From a checkpoint of a small mixture-of-experts model trained on Wikipedia: 40 experts in each of 9 layers.
Below are experts of layer 5 (counted from 0) of a mixture-of-experts language model. Rows are named gate (a neuron's input weights, with its number), up (a neuron's input weights, with its number), down (a neuron's output weights, with its number) and show model dimensions 0-159. Each number is 128 + 24 x the weight over its row's rms, rounded and kept within 0 to 255. Numbers have three digits each.
Before each expert's rows: a language model's description of what the expert responds to. This comes from a sample of Wikipedia text that the model never trained on.

# expert 4
What it handles: Single-letter s/e pieces. Short word-piece tokens such as e, S, s, re, et inside names and words, e.g. Met-e-orological, Torn-e-o, S-port, CS-S.
gate1:095104096135156139143132147121131070140128136099126122136094147155134103146085167132105129154170137153133134149140130160102124134155131087186152107129131155103115174137101155119111125155117135130106128101151135172110139107058119134089115149136135098157133132091202118163156111143102134166118128109121087099122137088128143128083134098120120122135118118178125102100131143128134171148078136136147191149133115139122156148151131115138143158145100145140149101136134117174158125136140111
up1:151151134073124112073160121101156168144090117120118099131136091147120154125134120116113143137152160094117144167155106107126113115122138101108150157115127139128140136121136120125103135079121174119113092155154120077165107105159161134105128145129166106121088114156127088107161131108154099099151143170112137164139102158148128121174117189120170141117097150115104137136123117146140112120136149134105128128123152134126115100143150134106138105141189078150090156146122163141148112092181127
down1:152182116103145111082122143121109083125153143140124156152126136128186131098117093164133136107090066125113122151099137100154133114125123145178118097143105163129133154141131085139171089118136088135120112131159147117156136103130118119149093130128138137132131084108161126110173131142116109158139128153130143133156163116152135106125136111133118130152109141160134119120135095091112136180151090113083132136151107087126142144110115147070119106155126111150155157111176132141176076092114114
gate2:142137135137141129162117141157118156159110131142122115096098112128188153102110134097149120111127103102125110160115099122155105144134110143119182171149161082119160148143173103115182128157148120095163162091117154135113136116102121146156130140067117141130091153147125107156101109164123122108110122105140064119104125132111123130181144096121110115130134116122080122129109139135115093151138170120138183070104119123148111122096109130170150127137134094146146136150102147155154124152148156
up2:123098163135068123114133079156129143138134157093111153120120134110111135137114116112134133150127132139114099115124147130117175133125118115153119125129097157099139126138147118134123130126159155158073136111111120119090129090129147153130140143137093092103121156105149160072088122108118160148157128164100118131106094130131165124115070130109111129162112114131087116125086133115156141096151122151133139161103141091137161111099132147064082123190092134131115148161117195126097155098110137
down2:117147164133148156149142097129164135180146148155171100095129133166105147163130126106160152085116118206114128154130157154121130098099113130098143095122117120143097167125109139094145139117154099126152136119136105163172110085141125095135129115097152074145097120127130109121126131123149132190138117162159104092118147134077115117118143124113133134172087152105141113164128162125112141162128157116096134123108130128100131126128121119111134145105132118058108117083136091150126155134137111
gate3:106112120100162189155172096174122136147130091157105142101151111120152139142136114128133099119105149165114146071134120154155116139132156136112143085117138099136090097151169148122168132154153152110148119135145148153125168147107147111120128102132152106138100130146153114144158142126111142120076134073163095155138130098110125133135084152099143119128120121053121153166111129111124171117137142160139110128142147120127143150108124094100157143121133101149088111112187087127125114107111100
up3:128118083128103138124093103160106086111127194128147118156140144108160143186089137138134144098134142081134125111122096125153157095132140107158145140126120148126114087154177125120126116135110153101125118115128133136125112198146120080179124112138127097171162098142122166100155144111159134131135133109160106109126087117138124126125103131125091114143141161130124117159134149121152131094188141094154136099102162135137158114107128128097112124132148170112118131126197169132150155121136107
down3:144122154152141162133160110181155099134144154141134087127114167123131129135139116104099134110164110165088128153107122122167135138161138174112095126110150138125181157126151103129139123120128095107098117134138105111091139142116160126156117129167131176086132124075108106118124094112117146147171095137146158126141129092154146154121116093118124121123145149098151121107116125140170133138164181091096177122111099136168127120146155114153119138130091101138104115110081108114153155102061138
gate4:117183158132115156147141097130127140101080077109117125160100172142104146125153119111107132104147140138133084138095160148113142122135159115108144123134104156116197110138095124142158103144125124108126103117081087090098144088107120087108142094095097150121159109158141168149114127120145146191136104141149060104126141147138159132163151132148127118147097106110103131127161161137104125124154186114120164140130127147090107146139113098096141151130134138162108119133134122146118127145122135
up4:162081120134152133148189148139126121132132141124112095132152104106151115187113137130127097109127157087130155139124089140113161105140117174138103100113096102132117131149141117161115130087155102120122137087139130151178117160167084171143142129103164111141111125118135141082110163145126094123128140118123141151119116121100118109106146110126136149140123118115121110167125115152197096065145103117100102135145108183130160131117126171092141111112140151125134171105105122132195129129128141
down4:138157138136139136124108088123121132130095151114138145110125090102079133146109159094148126093132121174085124168141136087102108173154147113109122152119113133164151130150155118120156114153108104118126121130131088100107142133110137158102161123112072090139132111096161081127179095126129116154135137116132151162116171085133131100115128181111173118113115121161099163102106141125167113154147131187137141175138166125103123137139125121119152154143086143159106121138131124135121102122079092

# expert 7
What it handles: Determiners after prepositions. Articles and possessive determiners (the, his, its, their, this) and 's, mostly right after prepositions like of, in, to.
gate2:143137197130110132128135142154123116097150160164087080141161145136131099131112160126130101082119101119069124126150120144081157125147132161159121111131113140115115148126090110105125117142112086144122141140122155123127137115085136153122099119122136153114116155141142085097107134107143100131114082097122072136097137196168127099087100150139129132110124148162134113135102102082141099133125101093104127115140105129107153125145127087110114100114116099130173122119122073166162103130153118
up2:112121200149151122202169109103132109124103140159090185076140148149124119121095168145131132153113123152109122164129163129121131131145154128112097105147116107109151141117098113126172155126117118085138139157097138119125104116152148106130127130126128138151154125085112094085160093121118139108116121127122125113137119133127151138116110155128119155095142122165139151124127173079150139138151137090188174151149080162119136105069148137134111092127115132090122138140137115154164151138120122
down2:119105129132171139114122099121109122143155144159139108101103160118139157109164148140148120089139157101167110182170087130157140130112102117134114142081135140137140120136146160150115142154110153137130151136141107078131150140101139103162076124129144149099085123153122173099142121131121117089127129123101156107138142145191170130123136131148134155121113104133114174106064122150114125112133091134134077133090093190143153090151104096126113133145136153150149137087105138123101107157115121
gate3:143135115168147144139147081086124114087149132120124102128124177165133105095097152117162110108118167082131114126148126180111135166148113122110093141120105102113080132127155139141098141131158094130105144081189119148132056126111100129139090134116136145143096116140115138120128125139143090139103102132136158134118124144157118137118097139121128135101126133073159141109119131087105112109125166118145054156106142086104128132134106082133116135149075139123134141095129122133091096125118130
up3:090102155115120082103087168132115147165119154139155153137121096109111122147150108139079147137122125124158137125128138090147132116121156112189153087135151149154174144146100125122182124117088120147152099147060132111143188127160131112127173124130136128098136108083125118123108124098139129151155132137144123127116127101074129130136126106118146102151117120136114111133146145144150166185094096113117135113158128131153155147123141169085162111085164140137117106149123157139160162136102114
down3:145133142148159153146149139130105133075137116114110108131142148160117134091108134089145112130120123153112136118145124150114156129142131105108066124111125107124124142122157159165148153113151140107085147107149081133104108122101143119122102110105134157167148134121089126151153108136164093143129108154108101154130168105087121166138121131156111096128117148112180162116116107192066172128144138129120175174120075102086110144116100136099119149139094115164123138106159129117137164084126118
gate4:171119128145093127139164130121124135118158152147174117177179113124125106146104078123111153133129121181148134156146126139117133144094121109094156080146117115115100101067106105115144149145150130109117159138161157113159088182089158095137136115094105137087115157131133122114109075152141116180101116129104127159130120116109117133155097103133087128153121131071109132155112164091150134137137122133135089137140130158142173141118133159166106103103135137094128144122144115115112161110132129
up4:052100159108128139087112118124147091152108135121107118074106149145154134090162173133144141128114145064060087116114104085191124159145106147135111131106154144140151137151141130100092125138122129150154122120121116128132119087110130157143139142156161124152128149144132123122154170113100167099167151188160141121126147147129128125099164154131170103121116123144154137113114105169108148113096126118131142128125150123121100154119153117081102129115143115133142129098150146118146125152148154
down4:132130125139116131101157152153153104156104156125116110134099158093116148094136112137147112138114119111108102123113102098163159171143077116161152133109135121150171153123137166133151084133142107123163127172111158146155183138142070120149124121131126153118161140131066127118069176120115146113139142127105125120151091150095124153108100142160142100132111164163137093149160119088106085135134138122123154152130131140103129125110134102084132098127095145135159134117097122154150143153133193
gate5:129144156121126141117118168094109136155108127116184067198140149135124143119161131171153145120115136094115146122161133150093103142135066133144131142102142119120120106170120123081131103180104156100085103170126128145106109128125114112126134144140181157134092124094144092110091141123127160106116160151110141112115149095106118136130135103107093112148124114110150132163116149143089130133097140174149117153133074149111145136118137120113174104157099134131148099125143128160117094165143142
up5:149144116136152126166100159103108121125132143093148094105148137154131145143138134122144136103110123102103137129160097135122079154137127166125149144154138148125127122121098142073141125149109146120099127110124118114163124124154120176135135131119147159124087135081119147087091131107147173080117126151098165087123166128122141089097118146111074177156086112095137154122082166167079149131083151122153107177145119146123143119122150111141156156159108115144145063141151130135120132128117144
down5:109142158100159148093132115073110146141138121118146123083149110154129146108096130096123160152147128158114137121107164092130155138155141140154121140143130143109143145134100130116130127086074128135124120132173115143130158126155103217142144129135096131135127125122170103134141189147144160129147132116104137130151100138109123097105094145130127107138133117114170180113147152096107123126182140068113106131120075080107103153147170120114124154115136162145132094097130138115140137093162111

# expert 5
What it handles: Mid-sentence connectors. Conjunctions and prepositions like and, for, of, with continuing a clause after a comma, especially in census lines such as "and 52.7% were".
gate1:152123181114125114088125106139081139139141113140135122111157130092124089115157123111136100084139084128162112175111146092122159117146093126098137108107102146124134156151139133087103122127121135106124104137076139136107122153081124082155118128157117133115153147140120141140105109118122111175129116136087138137130105134116124134133133177097144160126154130121161162125127122080112122096126146149112169108127123146141131138162115153112109123111117123085094223159098148092166131174150097
up1:111087145131124114080089118108087111177104124099144124150135097146122102128161138055120114160165139123116136146112146124157095138087137131117125138177135135131139109144134161111192141137129084144128106139090136160159151140153124161126156111099116087177132122138123109107136116097094126096137150126137126141138166116139109149138108127126134076108137104152104067117135122110092142133141148144140140149124129144134141157112122175141098162176116110151126158099147093112102125143190131
down1:136146095143114159145129105117148138119110110140144126149147170148129133147134112126097087106140120146116097105111120147141066131143144165121152174127147141132109085103143141101123113161126151115129125116142126135156119137120141105104083144122128141120144154126149128153131068134125146091130143108145126144175121146136128137152126150082132190131129122166049089128178128124179168137166132179115106151137185085128076102119081107145146134117123126109164137123158106108103105142120124
gate2:121096105149121139068129091118149152128135141133185147132169133118169118118176087149174099120142094137120105092173134107173127148131114132141120185089114156157145196114122164137146099150113128128112123105140065139177127113118152104146141126099144087135110124092137123125138129117187163127129132137103122148137105122157107114142147123126120114157104179087107108130136105135102144145148135149144139143166128111124108145125131107130119127140147137095114136125120142133178143105074097
up2:131091075132157124126159121125092143133122118128164157123159139137110120174146107133140133118143136124110116115081127138116113148119130100106154101195089114169125115172132095133164128139108111138119103126160101164126081124161142095139174109159136110104128149115153119162127152142108179132151133134189120151122109128086071158155113130116126116131143137116126112133092080156134126090137145146165125142136157128128161137121144108103070166129183171096107147147148107135137122109138142
down2:123095090180133160096118130148135140097103116096120145129174129117112127144122136083127116148149112124110130081106095108169138155121147092101143169143128184163118089093119097115088100108150124108155118142120106074106111116096120148138125161141153147089131134133127157137100078143096188115150143122112151147129150119181109117134144168146138114129165128137096110135106097154147143131128118129098139193121128083116147109124115176157168127146116133096137144140136121142109104125119099
gate3:130157133103118149133137108161135163109137101150131155144159121167092135103111125114103149148150110147135120130123124150125141107137147126104176131136111078099170077139168198144128127138098117151116131091123129112117126166136097128157132125158119128159136174128129126140153140111095102135176112113141068103101147131103162126102151104166134120103149132156138164168152162152102174128144116169155166108128118139136139104129145158098075091150134115140143131143155091167133133110071122
up3:135124108161092123116151162138136138115148102095092150142099146139135111113103098155149111119081098092117151147166141113121104118163166118120081108107129097145085147086149126105121120163156139128131177128144122122133138110125137117066115111123151144104170079130134141080153131096145181107099166117135145140139126123117139130116123155132152148105092131146186131115119116156134133176099103125156108138141128161135153180102141130115063123142158099119126131121101144135152090124080110
down3:150148087130116110111155141121121118146118171115170164093108134116093118132163122177127126114128115139118126141116115095093136126156118106117132141182145163154138143141151132111070082172172105130130187097107155118113135115118125130090150122121117131118139132095111137131140114112132130170145146142141179101153117135101158083117148096107110118110162106146124089138131108090138109139086118125156142115139162152122055135105109160121097150101187183128105122144162140130132130109115146
gate4:140146122103131115099101151139136123143137132141135096081149109129156103105108106107147126131052147118125160168094141155156130111084100153158115131153156158156133137149118105109111108099146144178086095139086083151161142157137146068094119109124125134140111138146126118142117105139149092117120116143102129091126137107107111143187109141120143136135152144178147118187109115152133131128115146114128103138139092141108099169093103123123086128141128150142111123138151157084066132112142150
up4:117143094097090150143141125169153137151132142128174104110110150138161142125109145143121100123093106109152162131122095103179127111141095117127131130091153128140121123128158103101145136086122092078105149105140101154152089129138153070143106115167129110061102140161133117105123131141113154135135121148107115120129161114115125152179128114081131150141095089107114158158171124128141112132124120111100141127143146123104107154150126102107152178128150150133151156117150186099073102092117124
down4:149086154126088130150126140132055118138155152118100158162128120143095146145126132188161140113093162132175113149124145120147118138159111110119151112110164156147110068093142148164110128151131109115140153151174147125143142115110149132126144134111093138131174154127100125148100140150155157153118133143128125168124115132149154150110123158071106138144154145133153112128144145096119137128138106119108116122134113071088129110152164064149082123117130111146148106110135092172133127100158155

# expert 17
What it handles: Concessives and table pipes. Concessive words such as however, although, though, plus pipes separating table cells in succession boxes and award tables.
gate1:061177114103096136139108127140129131133166104095165099157147082133119128124154173156123139147120151164110136108173102114109156133111124141131142137144107134156149138112168134149131138121146120106156142154135129148119110157134121115109174156086118146092121074138149146111079133145141127131126152105150088119090091151104145110135150133151136142085110162138111066137114120143133114110158157138173127150146130127107098092153157107071111169147142101142124169136121150169092150134119142
up1:113148113122194145126144153158048110116145132090125120132108127132112131109180174127132122116130095170104100100153111111129168112136101123147149083182137154135096106128110086146123141113141091141084144108103141113131128117107180074141113139114128171110112119140109139162156099124127165143116171132129137100108126135140123122147155117153154148070158129118134086140107081089122127105169153128129132152135142128118146092113165103117133145144111132153160112136115126124095098128116103
down1:115107159136163101151105154135123114148098119119123158113107144158085108107095096082129133124094101169101116133069087146087160130122118142108104180126114121132124112146071108085119140150151093165126124132134101093185132100161123158160127141171115137139127150163129105159127143138155115132120123115131115100091141127101115107158128090111152115138112117102108100144123138108134079113132161123179088119117147113161078125092115159144149128152147123154108128131118138109181118147104135
gate2:116113135130163144170143138111125082118139113099135122076148132148136177091110118120101131081140119201152114095135160156119137153115123147136147114110153111137119093150127144134145111137156098177115125142137139184131147106164127129134161112167137129105083124155123091158156148138124102171154170168121089151118123138115135140125123164141156162114126128127125108079131116121076155130173126089126137154106164123087114121122107097133102142107077126108107161116139120147159109110106154
up2:113157101139126118169124139159105135096156102113138134166136135102106148135102126137144152130143095140108087109070121107087173141111132111120167134150134126093130112158143107136101108098113113120140127082116111106123132158140113167155147085117128169113084071109115134129195101155105133113128146138135120139139132133122114119126119106131114165138132118100106112104157144139150107141171143101096091180130123127134104167140090095103172109153148106154119137102101166196127124144167153
down2:137099146139130093112162104099136184113165154103124107123116115131114130142120136147122140157181104159108112139087125146101118108113118172129141098132125139149153133131151134091138146120148101184125095130120173139137086124111122157131103141142092089161134144104123131149125127123139107158142099149128163141106100104165198107118151108119104151107167115076144112178143163111101107098092120149151137135160129141179088152119134110140116143152126171137100169145127120103157151100106101
gate3:106128116161111091107149131095157154117088140173140155140134148118164149156126180117102144141163120136078151148121139151148088165119100105130129167120128111095137167134154137152105149152144156170142154106097128140089143119148127156105122145140139121171085119075169121096160111152142081144107098136115117139145076172109122086159109115134115125109094113150109149120115143147138097116154145138151120149151132120115108112118100100093119134172158140147144127147166115151101136111080150
up3:139102130112121131158113124117117144134125124116135099158139096191137164148094154091089131136155110101120116116136136181173124130118135112121142141165161115117097132098091136131149095079123161122145137147094115141137155118110136147179109153138170171125131185102117110119145133130111120144141160115130167133187127095106137139097125173121126131147125104107109099113134149145117141121127071173141103098132164130109118140149113127113110107123119082144161169107150074134079133155098163
down3:106120144110134130131133094116108137141166120110113151110112138152125113099115139094138128088104161124164106119145137099131092166180174139129113094130154124143099149085122145147100130116134152137127161130089111118101138109135129113149165104098133134127137134151105108191135157099144134144127087126072101150137109136098133171079134157151114147075114091101094099141127141133090150137082155136169136131128152143093100060137129149073124138117152127126163121156149100132143129144141093
gate4:096120098102128119128101130186124120107077110118143106122102123149109159129153109153119123141136082154151145129165124123146105138129135096110127187146101138132113096112189154144147108122107148117129136133100147104154131142110080086079112143166129121147083160102146149117091106087107118123100122132207124146111145144090097150120147118111104129112144149128134153094135109126176111166118155144131155143095140150152103167165113095107140128103130140125088122156135122129114087100112108
up4:141120164148122116150095124109143136148086144130111133120124137148146107154057165092181155166091128127129106129109124131099111130114103121113097083127164166121157128101139145135119194096183096158115137148169109140099129122126136127160143133127151141111171106184110153119120132135090144102166168099118148109148141123133160155146163143161138144153107120124134136128166117115083122117149130137140116112137089152130079163108116133157171147135122144112080138144141130105171117105136117
down4:155150144150142142098146134097157083101122097090113126118165091148121103110180152133151138133131125143119136126148163087148142091106115144160154124110049147164146138102172129156126142107109097115135131147138120135111139112108158122126157126132128128142132112112132148124139073149126107099111108094083114103106111121103131126134125147140188132163117158184133160185139116173113096131148134094135134163110108134147102151104132143127100140164159071105109130142120137141082154122100141

# expert 16
What it handles: Place names, assorted words. Country, state and first-name tokens like Russia, Florida, Stephen, plus scattered function words, line breaks and possessive 's.
gate2:112097096117122096175186162140132134128108103142093116069126122147119104159125123106146108131121152138066137083143148144153103115126124092081119126130114157176124132140120128150126140120107107175121140109106127123126100154171134136141114139090115113137119132107134148127143145138153123128137098148105081141144147157114124104139110159125097113152131138161115148087156151137135151126151155101111151118123155179177112115103114156095117098078103108169126183167091122139104107170095114
up2:127145179137128076149150161132143115126101109162116117146144151167060138099129118125143168173091130120092130123145151149075121097138133171133149122176135149154122180095108146105160119162113150140166137126112152134144118139142108126129132118104078102134159164133132135142110146171152159113129091139120139128171115101151128109105117129129146150146107071101101121131138119137113153101133119142135141147133136133132084148114097128101147109104101099165137194121159119111079151150150137
down2:110122121111121152115189142166172110119126123138084136133151135135127143152111082120128161109118160130099141115112115142121132144116125107102145099152126104137154116153141142114124123144156139180094065099107130140139159162147137071200172121083146120132140121104120152185158115156125111101157122187112098148128116147069158096147133103099110122107121122137118162163125145152126138125151137115109154104163103183124098132142134133102112127135119125130139128183104131145133145114117153
gate3:126103135127117150120139144133133147128127101130086134135141095146155149123140141136163133143137134101152113109102128102143177121131133143156106119159148167170133111169156173111150096165110191119162132125101127118128131130106154155142130153142109087126145100100136129131144144130138115159131123112102131085142073159111107100116157131151144103077138180101103141090133108116117188140156065139200097120143143152140167134153131117112132114100143131084120165155128097140115139164116095
up3:124122103135123110139077130078145122075120185174103166107143118159126121137120117131121084121114124125146081134093101118118133106135126108152109133113101121097095158132145136108139145163143143137100157119138182160155138144134136140138143140122096123135101122147138114134148105122168088138104115095116104138129108134090131097124128108108180141132131117113142180131069113157103115145137096130187151154122129152122123083098097133128147218114104136124108152173115149123118146118155115
down3:091130141108145133137143132141098132192103136130134113091096100170088096125128139114120075123136139138123120114135123136099104131108125180173064155174131119108165136159101143140093117154091127125111126152120124119149128121141148103119117111109136135121186100138161141096097183148127151116120132149128143122131115136148082112134100084100153135143114121108125092134132147187154064094106142118124148104122146128146135139136124179113147161159154113145109118141078104102111145104160114
gate4:099119139145128138109096089117131089121086103159137086083132142124151099139163141122142115113126136110134120133151133153132157157122185143154144109119054096148115132105158118103109136119132104107157131141150124104085150104117151140096119145103119128140104130137043117122091119135139137142131117139114136140164152127154077132113130131145095138109174153140139112102131141137158139086117126091124129104138088130097066128143188091103136147125091137145140117100091121112115187120114125
up4:131175108084132128130127128168151151117152122116134119091114110106118125113142126077146087121116150141119121140161145145101157159142099131140157133144155151160131158164128103095119124143164146110080126122141122148141117083134136135142130139096083145118136131113155122136149139107109114147104136108113142153135134114110127160109129119105133135110122131127115136169150117091171157151095146107149125171173148148110104177131096155103124122161105093112163125140035173133116166174170077
down4:113139142090098114107139149133155154106177156078125185149136135114123143113125130124130122112095115099081099097103138149084130134093150128088124129126120093103143174141098093121120114146150119166121105151151137131138087148168174095131103117176098157124138149143136133171165108117114114090123110119169119110083125155073140107093133110153128109124117165142123108139126114106139130123155124108176141104095120124072133161144102133116127104088118162111145102116102151136099097149110136
gate5:124153117138117119075131148141093115136135117106146137125123152109126113127130145135146111138131143134109127160113102094105131146161120157110114171158115132129147156112126151100089140120143190089130160117140132131160102170115126140108120137110145111142094153115147177137104132113107138170102100129129145134060102180105136156143128068154128124073093116115112092146115166148108110115144135066114129139098124121188148134158145125114142104111114140114225120107125116131125134131147116
up5:124126134166096124119165125089141119089138157135154185090131090142081142142090146140138135132157118110094119139153099137112108156098171115125127120162134074087133124075129141103106142124103135085126135110106152141154065125100139127129116084159158109123148111078136146179142113130138115153132113106136105144137091164118096153101128107149133104099134104142139145160125122147150091119122130112124172117103127101151159104151181127157151107081118136138147163139114136103107106143153119
down5:145141122142129117118109097183118134132136142095182104120101124157167131098110169071123122157152122154120129118115169110157130127153147102139148132105135126083106142138144093126148078157150152115102122136131142115112116125144132078129145157105126128116119176127081107075133151147096131151110136127112145137141189080145137113127094114146172120115107159135140084124155189166128137123143139125126118098108169161120101115170096135136113096105134103093143120128143086129144152090096133

# expert 26
What it handles: Capitals in acronyms. Uppercase letters without a leading space inside acronyms, codes and hyphenated names, such as CEO, EECS, PST, Guinea-Bissau, V-A.
gate1:133176135183137134091130141154132137172171129151159116088131134126144176136130136136147151114145131150125131109128146094126152151118081135118142153112128134180153122099117122150135176119155118152097118104140143144149140128171126134100118156156084123138081153148120194112114096168130099158132150140109109066125141110155140129134166137132140148068153087142134136111132111116096145123176115126155132144139179157114158113124124149113080157137094131121122132137127113167176136129146104
up1:161048122106099124130150163121150119079143137151120133160155115135112100117104135130127094138109126152125092085105142145180159115130182104118132102101134177087106160136090098129126077137119128161126094123128095141125160105090090153126143097099152163154133101110115110136152127129173132125108126137122111164098129146092141150145140085128155121147101117161103134127112105116128130126088094113118122134156085094107107136137151118088121109127169107124140141095082139105130149099142131
down1:105181111118143118149149149135130133153138127108139116168104138136077125120127155137164135113099163164111120161136136202139107156098100150108140094155131150132154116136104114125175113108110163156120138117135104128166101143132125141139124117133144112110099125184151119146094142081178067154050092142106148090113142097113100125136145130126135122129162102140166136135108117112133162111101100097142132099107126134120143141161134136126143124117149151119108115077117135125075119120167105
gate2:173144138129176110113117114153137134183128156110129123126132120112077132151090116146148098120119107101087083136150110145165120096115135165107128138127147136106099130130110076125100156124085106121085110097130092141122174153120125117156107161122171134111121117139114158139141128141124139080142107172105119159101085139123130155110132120128150100133102116101138101156110130152143091095154097162112120102182104093153151148064169125075151161153097113120127130129133123112131138120133113
up2:112182111143125110136130155132100114146104133115121115140122159128128140097141147137133138141116140111106130159175138156166139121091160112120108154137110113118132158110125188137132122142157101134173135150096120127110146075171130149110143116164099165124121089115093121119169121089139102140106163166133151134124132149104147128117153098163127158126115135142076092121087113137117124171092160132119073117114141121129123087135152145182106097097119130138166091133102200131162110097119116
down2:148114110122141140093136115142155157163175146142142128158155123115147110119125160135156113120148117138105115111159178151118084144093160085135101160135147141126150128113095124128094131112094109188131118113153165163149113129079144107136112126136150132079100122166117147167114115092143162117125151139128132086119096149174087153137099135105121119140092126104132147133093173156133140144147056086130140149117138081145144125127117137132123160146099129134098167104153072136110148138126116
gate3:153081149115157160125145099127127150106131122089134114118121114115158119126130163128116112123149117118110126109130169129141133132141116127087136119164123117147122104143164136161114090133151129096146138145136180075079120126115124124117116109102142132158083156144116128150116136121143096112150113142103125144127150138105134135111142094132118140139104167222160156110145150164102109145112104131188088101122123160141202152132106134123184115148119058153122134102101112116120139169129107
up3:098133180146113110126160138070162115131108105130134123127101143103141134138113101146100122145107106123151123084147095117127081109131169118166125160080189144155133110090101094117127145125171139098139159111121143134148126151177156124150140150151167151142124121111083096152130118128140153114138129127104116166124098109143134109097142152089092136146163128126128102111089104147125133061108109105128124099169104108133166105136161162093102121127138157125111108098105148168122147115134165
down3:116104143127163126137114138090129090135118139114143102115137147081104124126167172126090083120113067138163106113102135158150097099115147146101125102125116157154139083144113149097119134158177148096152148148132117114135138147140135090144128164125117118138111094085123141162097103136155130116114117135142163128133149143143146108101162118125127157145137101126102104168152174129107125143080147149091132117111135114110120143191141118148134117186141100082087161161126150136174105150132090
gate4:098118144174132132167123139106122146162133104103098111105159113091123119121119124137146147163154114090149128150075108154095117133152164112127102083160173134118095081154156120113093155132160149149161123110151112151157105135148094086180093123133109109109137097119139130167088127111145100141125116126117147137127187133107142095124140148136125119148142143114126174100099126117100125120108155107116121130123115140107115174125128060099096166151160161140119151131128152084143158127109159
up4:120121079128125125085115130179096158136125139108142133151103126112119125097153116099119113100090158126184110112120130110145079140133096124150110161124068123116161142132110166129099079147135141096120120174140111099096085126146175127090146141137108154154136112183088151083135163146106077135164130128147122153092126132128103130143117132158171125099134153156155102166149134144172155138118117156127109120109124110153110119128116118160149149125136146084113114139113103135099122175118135
down4:134105148148196089108101137159133130090131086103165092159154135134142109123151138154124178096143081144133111157123128130124096125116117132115102129165112099161135122104121133094136114096139167148126148114153111172113139129134102140165083176140128161142114107129163127135107118135111131158138110149161141094095142134135133131161133119118133078132146176148159125156107142148111126111153133105138199107105132119119148121101133146099168132142108090163183140155121162144165093107146142